Experts of a small language model.
Experts: 40 experts in each of 8 layers, 8 picks a token, a sigmoid router, a shared expert of 64 neurons.
Below are experts of layer 5 (counted from 0) of a mixture-of-experts language model. Rows are named router (the router's row for the expert), gate (a neuron's input weights, with its number), up (a neuron's input weights, with its number), down (a neuron's output weights, with its number) and show model dimensions 0-191. Each number is 500 + 50 x the weight over its row's rms, rounded and kept within 0 to 999. Numbers have three digits each.
Before each expert's rows: "comes before" lists some tokens at least twice as common just after its tokens as in all text; "mostly gets" lists some tokens that are sent to it at least half of the time. This comes from a sample of Wikipedia text that the model never trained on. Tokens count by the router's weight.

# expert 11
comes before: " the", " a", " to", " in", " by", " as"
mostly gets: " was", " were", " has", " are", " been", " had"
router:491437441533529491458540610435473503510432520504466454590621446456470419552492471597524473549463560588514464565545533456525531487442480473482554553472504528436509490520456485589555501505548459361593582482520495468420544582458571521468490546485498546566519613462412565541465482455468509587485477522545518540448550482517544463495451507558547480482432506457522456481523561466518460493523463440512507431479514611548395460449509573473398537446498344564484515479571507633504475503511543422533489519476488429509475448447588443417504395521535523486500447549466486540532456523524456525
gate3:559547517520467599444491572535484466414443488583365507487509559567466492532401465527542452429502515501537594472577505416486580518459447507514434513493473488514483534523534493446453525480601635524448450513544568460436449535454490532430464509530468450458473483566385472459469503529520506494471479505471451623456498513446517459453516513481412605488499532562585444508559455469520454450619560428543553419587530478405455554421531536471538437492463507537492583471480487443617552505567431400505508495493547571522529479486472556553509439464434498545528571509487466524538536547436468471
up3:579483528382551509458511501461437552520477460520483444493500394525526432557466528536499510541470494519503467583490493422429442453528571473547478514494531627501504422552513454438514464485488559502468496521580505473433555497433523487486478478476599511435534529449510505441476557540531603488521645503437499566581438590495511487559469424478551454439451568403561455508504608489438497528433539546500531460571511513488441522492519352450441477499500542615598549489480529503576514526552500545566462390569537451558536482452529458552551504557545471507431514500389539466575522477479409501
down3:459527520643526529433488554523533432510428519465491528492470506524449477568481473556507423496517506466521522493490484570554571539500437507443480515504488403546462595419503491541589609461418495472514479426505490526482496551479501528472472383510503524549522471541440548617488453472508450555575409453544530549389503520493504519516477605446475548602525431497442616443532477583505523509516562494509458495532534545582518455510500515535567506393468453458488469422501479448484604425598446455420485548448478520446551420480552492447428505414468569537573404470577516539528448546477552421

# expert 17
comes before: " |", " ", " |\n", "0", "1", ";"
mostly gets: " October", "′", " January", " September", "″N", " February"
router:512429435475543502506417597552556505541471511507524522599537467476498508559525460582526513575451513487431513609440474497503478441483463561386571569517419507475520459603484554598520388519548474461491481486492412483476523554493528399464532603490568581596496512421550542564458480325511473463538465456552492519512519475497549471472534482532568442460463537513530430405455542490581402543453472543487458514507515516476461427561476489416457566469481496535525522520546452492497433574478489435580468518439418498475468423411579526406571505544532464511459465476560557554527505515459529527
gate1:572473506533464510541533532518502438493580436484492586564441541508529559479498486454527527482551448513536510394435422374452545473445531563484496507412466583520450470523521524484477499507529535548417569444527475517484413441548556553506509498547475549563549424589613522441510525532518453545528475410542526512515513590523510558502477497434570548540494496568547438425512447560507508478487464590487509511570489488440474472464447411541500507508544407485449498409430487430559567396434476505492495469465504450513558411507395510392478418510483452524529560542600511527558506644434419577
up1:529435507512488423533428420516467524444432480515573443537565497529512501501570582489515517471424437513561534522520513410497554439481486520524536514460579463512475514490586450514579488530491460383465404555561464493499467495457456517502505406451435535514489550478383528589437472559496592569516502497463406530558506454553413420537485521523442533527532423492541517592498569503508453536480599455594526472485568510525468547533596499404477435559537564502476586493474472520452501514481517592551625559503481539481448557457521462480479538413488519404455503431372583532489500504577521404
down1:495572590544489487488466492549454436538438540487523406439398555512501435435544535448482584584508471541490460442541539487505471491491486502467587550516503524479531590549512467493425577431538430535580488516485431509442514537503456522629525425482531408521523492550533571464566439464500485571510457511441530476475504502554555575466490538601488478520499553451563492573465522541444549508546540479508466571442528444469523558496462607439547474409459420426599500412500575434452473465398515383518518469440542501468530489490403514618501542600532511471479429563489472433463565415493549492

# expert 24
comes before: " |", "–", ")", ":", ")\n", ";"
mostly gets: "==", "(s", " %", " Succeeded", " Preceded", "|---|---|---|---|---|---|\n"
router:526451501488493451506447560471534555552446507469537555548497484494418475501467510620553402578406502570489527540507434496484506447493550506451502534490434559505511447590366458545533454443551446474481496498445478569452556536510509447542492584454573535513461562510535559544533514423539392442452568580490486501463510530465478510543405434538531496525464415378529442539434458444566406524585457440426465441426505536573467480434476586480466554497575535539534501538468549553509491532515602575539548534486459420449504427528567487466541514486557406431524388557480519554456457506574514512
gate6:591509549519579444506502486604496467531499534566546570423462490575463549519522509449601495487423554486561524547478508539503490546551568522531485526467465546525533496466513580430521509539474510571608522509568466464501445483481515404503489492529494424438462488609579424570493419484492601446409552479487409509457497444486468445533468425466452437559576453547512535559494469464467378445450540490520462434440509440502525529486512511608549472474488517443480450529415509460402569468545431471572543445484490496567462487531449526496588528375519570430577448566481476507539619523496447418
up6:516504505543522446440459414511460463506509433522545574554461492495508486527485540497591447556439497526511360546482482485504417550524564551470508421420429538570529534480572466466485551489597527537511448409445450483571599468498474543620518457571527472535540440438520352473492493536464437514455600568573492557490519497469427536437504518520513440463576544422573554563491473499535487467493531420450442431468441481476533522450485504557443464509506527455588428549455550478477466506496552559556571506496473639593433540510488446518517573502457491492569418426537528523461554566597471476
down6:495479535447538564561541511576494457446469474530443383512542544528487572481510514529484592481506450559465543474487510554529619452425398605502386531566579447507539464472505390505512547532549518522443477523458476433526515540547567521455533475469503407502527490499485467473502466497429499537431443495413525420536544428431507519592377585496500461515407486525492493473574510445576412468423478508609471477448424602518493497538473606512509523471457448525511465471425567590516509555528499571599502480398440410448528511457544448463480525497510438535459488522498478554547454488576449554

# expert 5
comes before: " ", " |", " |\n", "|", "0", "%"
mostly gets: "%", "′", " $", " −", "^{", "°"
router:535435485573464478526433584447585634475503550445512484511453473464423414519501433545548451533536560600463496522452496492476505406444525553457585599528449578472558456534483473560483400506510428469554480489390405474455515600411500453472549566490504487488480560513532597472553426365534462448555490536535546527473469423524561399560491487471543509476470512500576369499415536510586489513492418482536521444511451535541452455526502481453454581476507502567516500546523486567597464527488612462522517518479475488529546489422552508457514534508461433471454450550560478539512452506548469552
gate5:502515476566569452571474511490537437405627433427539480537496502512477503468542514446510559483508371451568530435461493506531545454511532474503544492447576514519433619414523512449481551505475441513442574448517478612461444504513442557555482450466429497440448480442516464504600462498508411513501492418488464553473466390526544469512605559423552560409574422450461492494541476529503535449518506438446497536574447470478556564387522531509453447501517473453543553521487447542567538467512526614522568509449444508367509510499541498507477473461509509501596508479420518600507575453553580469
up5:588427478554530416419405478519480527459576484499467483549492438484502548489494512495393452474580528629488485531502457374480522555538496516496601405517493530474523538557476512453383480524599440462445514506529436594546495586500555454535536520528535544453477480504516576609518505517425530599542436467489489559553577521493495498509552498464511485491433448453508443406450496481487453418492483476534554463466546502538484513616581468454470507376543430592526427459478564554524529480515474556557585503464542467491461463472452496459487519575523571392477492471522616511523481487520571409
down5:456594485522505596490561514480508486536531500535448468461480509471513521496557494479460478406576463496546485434440458548560490466554435490547625582407522469545500471415543499472465620549457553507440444421478474534507497484511404514512560378556443441547525439547525500480577459515612409438444539527473432546490382481491484515512561515445463607500459578541444422448500477526557523566533485500442549426468441473504530559451438503512509476571538600432425462539555493453511451454528451520427519450504442548492541446485568593576485488568520503499608481502411469537499520514484438593

# expert 14
comes before: " |", ":", "==", " \"", "===", "The"
mostly gets: ".\n\n", "==", "|", "===", "==\n", " |\n\n"
router:458495482498510508484462588489567578525529468462500540570525466482479488537488513523455512560460518578467466496474498538472489478418506567353556549563472504479585525583435418555472486514522368437474495580433421507479564574459521432522460554493569517537539520512519481560510509442496420389525501529535473507480527493474519561422522511585577464496506438451595450535448508419572439467527408446487447491496474579534440457430529553470405511441458479517574491546486551492481475578512557469405506589512484448451471497420578450414540523512535434439533421525495513626519451548639539535
gate11:492470484442498485516462517561485482532440544463509383548628540507535507469442483467653517451472460527537455513452385461494493450492512530479586502614446444558502435455539490491543339470529408546449456505498479530488484484541402552525502533558463450504467528548441499433533517459536419390464503484505575493422520569415464462548472483450533552582562517425533513497456509518566412443467537572444457483497488503535546481512433497475459527493532532416483493549480504529561563438537403455506519519499496478523607505582492431642513468496484487476542476468465617481529491486585611535
up11:489467466444536547568447554562534460520573482436382491536621519555497524410473559554563428565481450560512472455483546521402586534487459495477552450554476470469455510546528467472424553484551519477485547450523485572537421491522533541554463460501499499510554449520422481481511536528571437488395489553488477431499507598464492545448504557451521520560506450422469533517458506577437532573577604530442495458483541484492498539485399487539392542426582535450542543550463584479504452487505495541417417481499496491502474552490478464509531587484391510544607550461362585498452421559590528478
down11:505512568582524519516590536554544575364499598599458591494511512507507570551433479514517466467516592520472553598546514384455551552534448475445465441461465519481476429467451451506385595403448584493521607507475607527481511590506490452517547494509565536497600508571489542463516511496472504522494497509521522522574481460447440507474504564494476410496497491467459500481480493487513490439441484430559511538506490462512516545435504471436512531435538455552490533370489446475577508416501522477543447546364523581443486510449449481522403493503541538612463590518528512529546500553434428542

# expert 20
comes before: " the", " a", " his", " its", " their", " an"
mostly gets: " with", " in", " for", " from", " by", " on"
router:479413428583477423384492602545507557475473471496537503485631393457433425546458508529489465526470520631417491529527474470507510454440576488415529573555483565470553496605452510541498454492532477471624530544376451507398458491402544504462577520465459596535497581469496456499466538445488439486525574520519536589507521466504549474518554506601543462488478586459496396513492543453535441509461439483510526472505588497537441457485491472451477544441524445529592480513550547480455458561544543458469475544520445509481521509477536454375546486541426528498445497536531551543459465450530465562
gate5:482498485432508489465518506544495457444388537553481486506511497536556470424485508437514523482457551489585460449514476484443482531400506407519521537483437376442434490434535587536518548571501466561507503508501485516516456447536567486498445504498553371508531587468434574448558615643509522485456435474573504482511438452455498543405478614551542476525508500403395485511518469447552490454512533583521468471551526643495554557386500540545489488432593492491478541508540607429503471472493502455549580543486519547414513586442523512499497502572463598474468511454461557500471514464428521475
up5:491548502438458557487579490507516487540452461549402458590483445462477465565515445475583517506563539476508468459593504448536450494480433475422522468440517439489526419410468599451502465461462533438471532498509503458557520548508587515460568458542488520516541472466426456506441472597491437440484487432564538546499469576500416530495466506487413522398575387507455581545493638433469498530402525550566556537503521580485507549501432567475500451474564477527466530486460517366525572545405539534590480424498461532438479481533410549502538517520555462433555570496615511578561512496474501532
down5:456549503517509550467465502487514512482584433474534445464514610490515505525537624491479505521556470381480509544477507521531510492542576526580492480470511537498482560463513429458468508485550469468491469529520540531466532506508573551463501530481533493408530459511595445610499466456578456497553513471541481455454544474508544516589405478502479527512441588526590456402428414487493513503459488389573429490606472509507467436469555500611612522463456425456530449588446429558487460527469569585416449515468536376479484491534393497404422445550508434556431411475482541519449472592519540505

# expert 28
comes before: " ", " |", "|", " |\n", "0", "1"
mostly gets: "°", "′", "°N", "°W", " km", "°E"
router:500411487556543454495462576467522582471513471496548514527461406472438450532517496508494430595561518518470492520489526457488489355483511593488618619592448520495456500597447471562546414545527451503571464513426458484456536568387510411517556553485523543579502564477547537536503516410456477493577448501571456487451497441472540436507462438549517489431478529492585458442445487437566478564485395509499503488483505603524490408498507479474472545507483497539564475545499497551563486558434509482517456431486467461469509498367590453430596502580529431485465471490609520538553480515547462559
gate1:529491455571598581489466508504432496556530446413475505482518482516504507409572448461549528481582614486580478542528562512450516377479387496555493504552442423510423495558493422499502483537438471611447519556579514444468478577566550508590571514516588433480520473493516598532442504543507424469515478480457525459509551513510471442520467448475505568512411387519614515458479457524473522539539502485454544508409521556566469528495486526486533500564486505486437470473479527477540557471583476570527491556479604514524563556516362406560542447469467452557575553496578501480463556551518442427
up1:485483470593446557507470521446583613497509517538498423545462581545509513468425508462524404511477518512485398413563578460535515518511459462460548433467464471494510501524466416482359523494523410486452496528415533508522402559566528562533441494589413465579560420529475508525582419472468507653556564438505490407441509465592447525393488492456597496473494476527529499524519499445518491465565446461469482495537530537437486422522533593507515520539462422514496624476502534511541527470456538530563420502548596517491543488473519603471526512487519535528542495450615471495456429505508501536
down1:545574492560548486544516540548502523513451483562424601483489547484491415528499528423451546453521547525552467540492420408510472521443572497527531539657443482512521519443614467547542543477463496493494513527576594467480504432576453403501532506486552464435506510512455549364502527510505449481427525511368445550595477503496535541539522581427408451447528546509424522414547508421452494573437598531532434506552471385525466505548524491439536514499514559497550422519486547533484551509456478469548534541541481451514485450511499514482507463477587363582471493553463506437437554552437497431

# expert 10
comes before: ",", "\n", " (", " and", "'s", ".\n\n"
mostly gets: " United", " American", " States", " World", " University", " House"
router:490489386467460460551526565413512594466456510506515541550496397512494536591475469523515433542498517518479432539457526516599471443528508440414575514512452535427515506516478513639520522538418422455543568573459522542486508447430529418395513559575541532590420529500592541541506444382534466398520483606495513487459545488443499476442511448483514444413503524488531459469517548467555514583562517424540488562387488515532471481503435541439437595465463530500561494551471535567490413476465523455500538530523468529460530493454550510448508542484498497405476477605523592610530470484500453541
gate1:485574573452442498456462519544463508609448481519456468591444486542525514394552490489409520477563561593431539503480543526530479481536482470486515496576614453445479517478486526474445471600451492463497548520523520528487553482458516473514519408608485374545543452433547476516594521507540445420425531469539510592506526474424391561503562477399508520490548472554491462460500555488555438588478525468470529529505498478402557460512487500449482513419412489464399468408524580461451525501495469508473449561568605455534518531529453597487541588422535515393471538536473455539499503590437452518
up1:477431539565508496510432532498435512457596542551479448535581511502441455539515508517401512543528533526565529547423452572502365541441468564498443495465472510545508413575448508512488512510486507461471499463497446424518462508439425579535489477475547541555498495410553555516483473452563406534570481467467559510465471488538604458487548370454533505470480466484579557468517464524598486463486495479512458582494522528544479539512486456531517494565390503593552640461554408544602494533424528530545534452494506474438511434471556518531449490467640484478426517432569663498483527508485464553
down1:441600552543502462455507563572599425524464448532493512507549480574550490416549419437451510509485503568516563509522595484575592453523491465526543474517544430476561493471513605536481517528466483435521527507491468510451526410513519430423477331554527483489544379525461457452582512533515533433420521463567548507467502408502422584480525531465557462484554507464411429477554504546538434532488554449475552461515450538454569472524485560487494602452406531470395388529509538494511494465529553548419508557598555509582519498530420544489515506522461476506512468522530451530492518530479440373

# expert 6
comes before: " to", " the", " in", " a", " by", " as"
mostly gets: " has", " are", " was", " also", " have", " been"
router:464441465515538482475529579458523531491426489536413481582607458495413412581439517578523474560475605530522503554485516426485536479486532475448529531476478497485444509525516451550485483484531468432585500512504536558467494497465572471510529575510505537595521593445376502521504440488403483608491498531499560604420564362560524429511463478575588478490474476467539431529553499482547450461577500477535451473510471595495400457453551538530439525458501381570523488545546524549489482563515505455497518547467495445496435437409560436470537373436520532440470446571526546555531436529522444515
gate0:436501490578490516503490512563497489461457451577517518490523579466580483456460457445524478495466525504530560471547539483498552483567625482470582457470535542488418541469518465558393536495534579468531503549545538526484510492489500493547535522499530585531522577453483419477575468549411540539481504463535546517473475462551513483539428502523579463522516586463525482463587484479349504354499402451449488454625440523496405483480473484545462443466455393491440479553536550480495518540511490480444467472549663445425434457472497574472489521369537558465493552439539432446499577496391501451
up0:533505459467543523510536451505431543540424527461473413485511497381516551562590483624522537527458506547483496426509554523563510558470560407525474513533506493422541465500524462476560442538508526504508550485507429480494419480557447516427625487439406470556489417464516514494367552509601505496533557503433549529550508461533534521405591499569475589547485514489493519512440463489494515540382592499589502482501586401554465527577505467480482475464528554390545481503472548486532512525421607390520520553537508575485467523504537473479475519513433499468449575459480544551592418509462385495
down0:548494581535445510435427564522549469501502502502451530567466462505573522538463550400386490582496426487533462593597462489447435494526430626501468465464401545555516544545506563485489490525505503509440466500450560587453552463467499509582493469637526554560533539577534483530526516442550486551532561395435492515497481481591597492471513524548459493526605465554463488559494556515496422521481466429451527457487522559495464502496487462491595498471542530536427449499464503525393435408536536450514543414512487446464577481512546494494533368434440505555454437521562539480488554545502392575

# expert 16
comes before: "1", "2", "0", "3", " |", "4"
mostly gets: " ", "201", "200", "202", "–", "198"
router:484453462519488475543413507458485520470479514486545500565536451511400522518515559500480510530519509575470490494445485552534456470448582511455627576528461534477586506549373459532528426541526426462530493518419435502412591577436490496501550633499525592594438517493451537610535488432475440467547425509573438499486513444520562558419494407613523466470489469426596433473419485453536451477504485486531497482439432564576497495447565504449385512460471481528560521515551522516524416536417605527463539511545511481442510482495515418448541458497510517467489464496497582608485460548527544559
gate3:524527481568586381542495503483532473467477450506534487542475550538532532494507534415543541475480503524495472457436476545455492480502529508575512452518507514561489522438543481553467556524516486445458481419549471559509487490477432554554466621523456506488530464508485562533624573405501449497549471511462463568455457577538521394481400489421531608508477455407562421499429512548441533474485467423496436384494431565441484493447440462551540580631531490471536501480518495516403536536563544497443555495524482471465557476496610589618469381551381469425488498514446492532462520577536453503
up3:553445416553487489496494483505448593444541533487477520454512439531586491483538436520514469529563437481456545513473362480504580487537470521530534605508464449537520518504466548506617483563519452510527526487475443545470484538561490592536644633443546493460523440374558478482403495578494465361496480533498570545455480475544489534499457515499456480519477556467575456480490530478440496496506424488500533558479507536504477481458383461525541451392539607552493457571512425395573565505499551483447422485490473459550405419517517421429401481509498489494559499494522446458531493507517588552
down3:435434565493513419404502543522525467458452497547443515538558510512465483466497604420489511517565542461593460469516548546480506479468596599518427543494597593499462482472454417498474496507544536566523528483508499465468417540487597448500559462633454637457442507524585481525558574524486470454423489546478476504557459481539521523480569439457470480498511452473511495530527559453491529476467543400562492469446492492545513510516548473467577430492513469445468524541473400510510351550541451530496470485464438445512451485618450528503477465557552470477591464481443627610557590534416501500

# expert 19
comes before: " of", ",", " and", " in", ".", ".\n\n"
mostly gets: " film", " station", " album", " life", " family", " player"
router:418454417528463519531550530409479578540487513499526539523583379458455535570507587573439460587497565483506416522406502529520529462500537486462521533511477564488464532559510458600586510501452462479527501623405451570528498500417564426501574537562532563592479540507481528440485404452456504435513458537514534496478520484513524516444453362500505451444440552459532471538517545518563473522522506472516468488492517511638501488492552523508446488524417498574515494577401500537419502514518462500454394555544421462506483464441463419515550526518579386434491457559512557544529425445581541517
gate2:481582529442475471537476534513512411482541464546456590531441583548474546490554603471414531559553460495513536563456553446519542579481468483351439512525458452542444538531548547481438491490611525531464592532483585490573449469434472500470569479461519482484492509512470404461496484512478568558508505502550466510459514579494493478517504451462468465390473597568479514577552472519511603413546475563450580533533508468489566497549587537553510473547450477551390483616457439547458574464443463364522480395441409557525534460495481422569487513457544475507475470505465547423539518528486498541
up2:516492443506604487453525515540509513491518442376563529542539545467522430505560497502550459464396465512514564450593457563530512393477528540583425478539516509438444479476491485406518493425495428544486375420594523546492508377532403448491492464378432464501487561487544482448568487518496486477511488498437469494559550543502552512555535508440551539480563493452411496535543462520514477482451504507508525502429451544549512530539475574493542449523577543422484398466492569577483543509569594573518498624429600477475457580560485488538571487562511467481524552581448470474474579481464406508
down2:534508494471462571557478444470514416509492473498464488452442487551511563492498437425470454558525523466663441487438526463575502625580542510429515590508478504534451422529454500533452505500490551440511571511447493511581581499460532547465495577587439481475564521588443517530481428460473530518482494535540546463477464532472534529451455552527499479486544510518522528529514525451405594464539571508393493536487459498359454539474549486491506435560480516496433592576450475484531468496500551554462440379379402476523482437473529488395521535451567489553536470477546496560632561520433588475

# expert 27
comes before: "==", "-", "===", "The", "In", "On"
mostly gets: ".\n\n", "==\n", " ==\n", "==\n\n", " |\n\n", " ==\n\n"
router:441465434466458492437458548438512542515423572457451504556450487495478405527522482530523406658408525480505466543514519496482482514528568484433587590545486485445514429506467533513536479415456473477571490501521371548507543521430620496529541502497528493595505533429499501533505523473454448460547575639473533537557543543481510521420508490506566376404499492448599459475481538503555431485509483421483502542547522499560444489557501514509439583442466479612496508509509540484590379484398516467529418521500496506497430463433533436456485528536557502470508449539560611563541463501531469537
gate2:499470469555600521488486506512474498587511417422498436432502511358525505487512459546522437561562529480484566492433484572490471502414536502425509499560518426416530562469471497479508485466555494525507539516365423500507572439434605474532507560502567454478447528537441526498504536490525427473550527536504550559405562519535529438566520503510522416425553448570629404475460461528606457442436460529618440547532582542491495538440540463470497496528517504478576568469579478440436553523470494475521478505496544453526497425476612501481534398507434459465500497541533574511517469363549480524
up2:447479447508556545535489450545483424564575455479487487456500552446499589443566566492580519507558512449457509476510522599508441460486562513510424470549537437438563584324508480450515538470573526566498455502410460386561486378553571453491398522462545491447481524605436551449474548558495455577554518503492499549453465513501487484453614513525464466445585465550441500543495487555472484420477559492553526524515535497454560551498510457504516445519496585398514627513512420458413465483471426406533460547509544500524458599535513502535502446522524506503493506431441502539539523414526432516
down2:540502539574518533399403519470505548568519511533494498503444610525488470527514595437446525532511517451516463457496590519478593532552555469526473550556525507471446438431401414497513514396429539463491527494535470543501543514527481504480479496513582499460553444500512521488497667540480408537428525505455498439467399564478448474470558534474449543480458441445533428610470393445489479437418572509500508529483553447491546382458434468486609523428533540437523498450542500494524445494501502512612539421430468526499436491526525583556515380436490438614504489525427461487547536515522499507

# expert 22
comes before: " |", " |\n", ".", "–", "|", ";"
mostly gets: "10", "12", "40", "13", "25", "14"
router:512445486433485452444490550482510559552457533491527461504515441458467458596458461581524524606453560527446532567403447513461493455499534521427548613599492506484556455581444543596600446491530475366550478485456375559446514547376529399448573596498536544534452555479534522555471523353503491421528424519530478547445523462441586473533474455569515462469498581438531469531463562465566479558467461473520465531483491538483505442588505458459465585491500494572551491546544482555514488528475534438495529490466467507509505509393558451466471476506540478482496401508539563579496508472521468565
gate2:614427526503516566272519484536503540469478549563497558505552426459514516533521424562498493476600559461487511559450466444438497408399429507582458561477506469587412389541571544517534466494560482468460542470566465508584522534458470518500523629455478572551551478421441593512460523478549493490502506460472561515463509532488493441464509506534454568490476529529604476500541471473519488532432475533538492475446475578569485477510559445469436420568594552561451518504445538544447452475527441511480531522450424495530492499437476402466434499611429461484503535466507453521503534486549498527
up2:566519562446507469448496504517548534531536535592518644547493446527476472512549472454415545458587522480485517471515554546415440432447477595487566425596521416500464455458429495526545476503536487567431503491534494492470570500418473464501533522410531548538507455477543486540395576430595499457462535400558539444449487454458588474518453492491491531446480602482576523496511470552507586480471452597468562493468434589570514448480527525438514407599564536450447548494458499502531545495537549460523422498429479448606478498460505495505406521550439493510510600399547457475566577564535518504
down2:487466524506503551469414576485507594586485451523403588523472498522433523430523531397471469495495474538489500456545463457449577444519438433512572476510541490550484509495507359560514569414606444529490494506404556422479492438456490609462486571557438527557558471575459344551470413572536531552519478479474448438454503547579508512455560492524501483535503404556557453425556483532494591549572535491459448483471440522530501435485422458483580530555445533436517548553524514448489457380559485548463544552520547461479508597541473562509427478470470513469515478564520499521486424477527526458

# expert 8
comes before: " of", ".", " in", " and", ".\n\n", "%"
mostly gets: " two", " three", " million", " several", " four", " five"
router:430526446536450497563553563434508593521468532420514524522455494478411498584492508520539493489507537499484459489408511521532458406459559497445527567491458625407482454508502490571523497508462437461521573607413424487500565591471516414542572584542501541479432533508562538509536377378485417394491487545490510527513504530524512424519442433475511513419399522480569472489473493507560511545537487414549451484529436539524450433496576574515458531453469475534500531581466464578533482572503581538553489554526395431509570463471500513448514475520520421435465419527547482563486447514485509620
gate0:512525531478493568418558511399561533435450454494493548575466526453462541478445470523521445515551455521513560439402427449498499531497466533464549530381489538551542505507558593450449562497511574528464564502484547462451445533441484453439562466586570527480472468511478498450555503474613455559407431538475528473443484559513491478531452452456442518408457523528486461476603421481567564535526523550491455459600493470479468525487518492581554540533412503568393606463425497471598529563462475591558557480455399536445528428453532518630496452525436537507406500540502475501503522578435490530
up0:579481515518535561542489447466473522526566528501498455503565533481524474456425551466450402512478482523438436576514422427533480485571498456598464485464503545510448545462502457436433520385547555413498470564496585341551474494440464541521415463505476520532377507495500519501525552611466508457444584470521498545511455608464499517470467622465520447592515560450499470441541491433513438536513470454456475526505490514448449514594640433502496417467479474500555502459571433506416504557511494541545487521561487551503483475452570500520488548535502538465524557487376570543438454439569537402
down0:530463473515466499442545447518544488464443595440383458610401479467577547525582447528513492485553441549497540508469586464534449455513598491452543507390511464467479479483458418584595556517446462544542504472485572468462520511515506443618492471486508561594593465501467528556548593552495522495416442459430505433495436433404453543466540405413489521493576457480498478546425512469493560456475567453452562540513551392523532504464458509452435524561490498452509535549477486523558539416441487484531509547519537493506485511505545519544493591513514404480440500543614533422540583489491464400

# expert 34
comes before: ":", "-", "\n", "=", "==\n", "\n\n"
mostly gets: "==", "===", "′", " information", "°N", "″N"
router:487437448524473494512512623467552586486448491472465508496615442580406450586434455526551449542503509583434477574439425457483465518460488466423499556554457500537547429554503484495492472499520414394540462489414453492480456531501573543473540611579559537573542509438549550476552453452529492435535462552478494584501470566449491429469548471496573509524446488445556454445430538445547391519522462457476448489466468571569476467479482563505417480497557454496478488483498589494445424565493489497430540490580518519520519556412478479446563534527561453452428470553553500579460440550628527586
gate9:525547439468584539404494308602453421575586531543458472490545495495489505478453614511452549510583457567399449491536481477453532530460542502461519486441540545543485466484472467437529572482485590516495489482574458384415508516477480535551524483468538438512555526425426518454479593547484531559464485502454455646488470615502491514455534583510464570514435526521494522473566515512441577506477549468419570538507550460503473502533537510486465471529510548525445582474477512487538484525526492606535465502477515540418381508463507488429475465458390520559502500467418473480430504476519461395
up9:480536416422433535480515510517656504591539519498586596491428494470523537516512477460504420508582567512513588449512469482545533496622479510507559407527494495521521476539541459498524378517454467566474466502514510515432555437457507471511532544501439545500533483461461567601484448461440449592448481549563465485464483539530429517521524480456527444501566460538493372481538491500500589527636475598529502512499440482483473498542509462488434526517456436520498564486583477562479530495531460523521479547475476475569540400537509485510464497432469558419467482508487346542471596563343526441
down9:480584553505509474460445441478429428567513566493450438498551542454426483504569416568500492422537453512566565551526507453560545511510497533474476464420432463391482557502628485454502447550475493542506614499408479521526600513451503497553552415492475452530549424559496464532562530503468581567461500558431480478558526570611461518506500540537463501554489546517536450533587551523491563565543556434452626455503522543376483514534418469475522495451479486473501446517477568505564462415444473419498419584521401522565434491473447470452451551600485475481554494453495456481501531527517504403

# expert 1
comes before: ",", " (", "\n", " and", ".\n\n", "\n\n"
mostly gets: "ville", " Street", "ism", " Cup", "ics", "ation"
router:503470392472499529541525551405464598505457518505492566550538427535441465574488498550543406565471589498500501532492544553551441471487517544433516486536421516489471540488472458637532512541491409451577507535464439507538497498475568453466595562508498533596444577449506595454476452453543429386489486575525559526444527461465469448513530426542523446485422503490454443554481538431629416522514519468451516452466519538507448382530488491481444525484500515489569493538471493515442388474481554457453500564561502449561512549527527466542522562539528397496475441584568536581417397447488469557
gate0:455557452413525449508561503487424579440580599526448468582517557620455523511480435587518410515481571473605485451584564529498554584525472514492511515450569464520459580530541465475477505507558559457485502506509470551512563456542501522548511470495490555463481569531486384552504517554567557591497559487593495515511458460520486481436499467579549512488450492556482517586537572460443463491417441617496453488527638575474417442477522454511531415500434498525573556506482437495467544493455506504385504494411471466488524488475439563526514500501495503373451424530569520514468410497461414468
up0:397543506541459473525486501565538500550431432495434461498503553476449525540486554530507517495495521515521479568525525439494492524457596486533530486544491435507600508441521545608450469535571420509482545487390415511473516553352494309497482524431548498535484520521558513531517534448407491526517520487552413525372514430552491575497512518503423462542625562511513454491511546564518516509524619461552462465550518470545526473389501541508510609476385493535378530593465429530543451456488469400461507482506492562486472481520572466474489408510487509453491562546493507526564510511445499493
down0:458437465430540511544453524462458467443563556506533473495473541511463387569510573524486486524548507488469481573483445525362466534506449530476479502437511417525502491588465385322523457488482501454496498451539485553414497562509481546556521561531474512482469441484483464543515557599524510559545557376501483529518516513500579437471493498543551525520445532582554471472513341462373525557521496514522403502572508496526472496514562478509528478568518482534591549496535538446620565432391444618469466499451444486490535438432461496521543541486468403491508482445504573472500438537505553523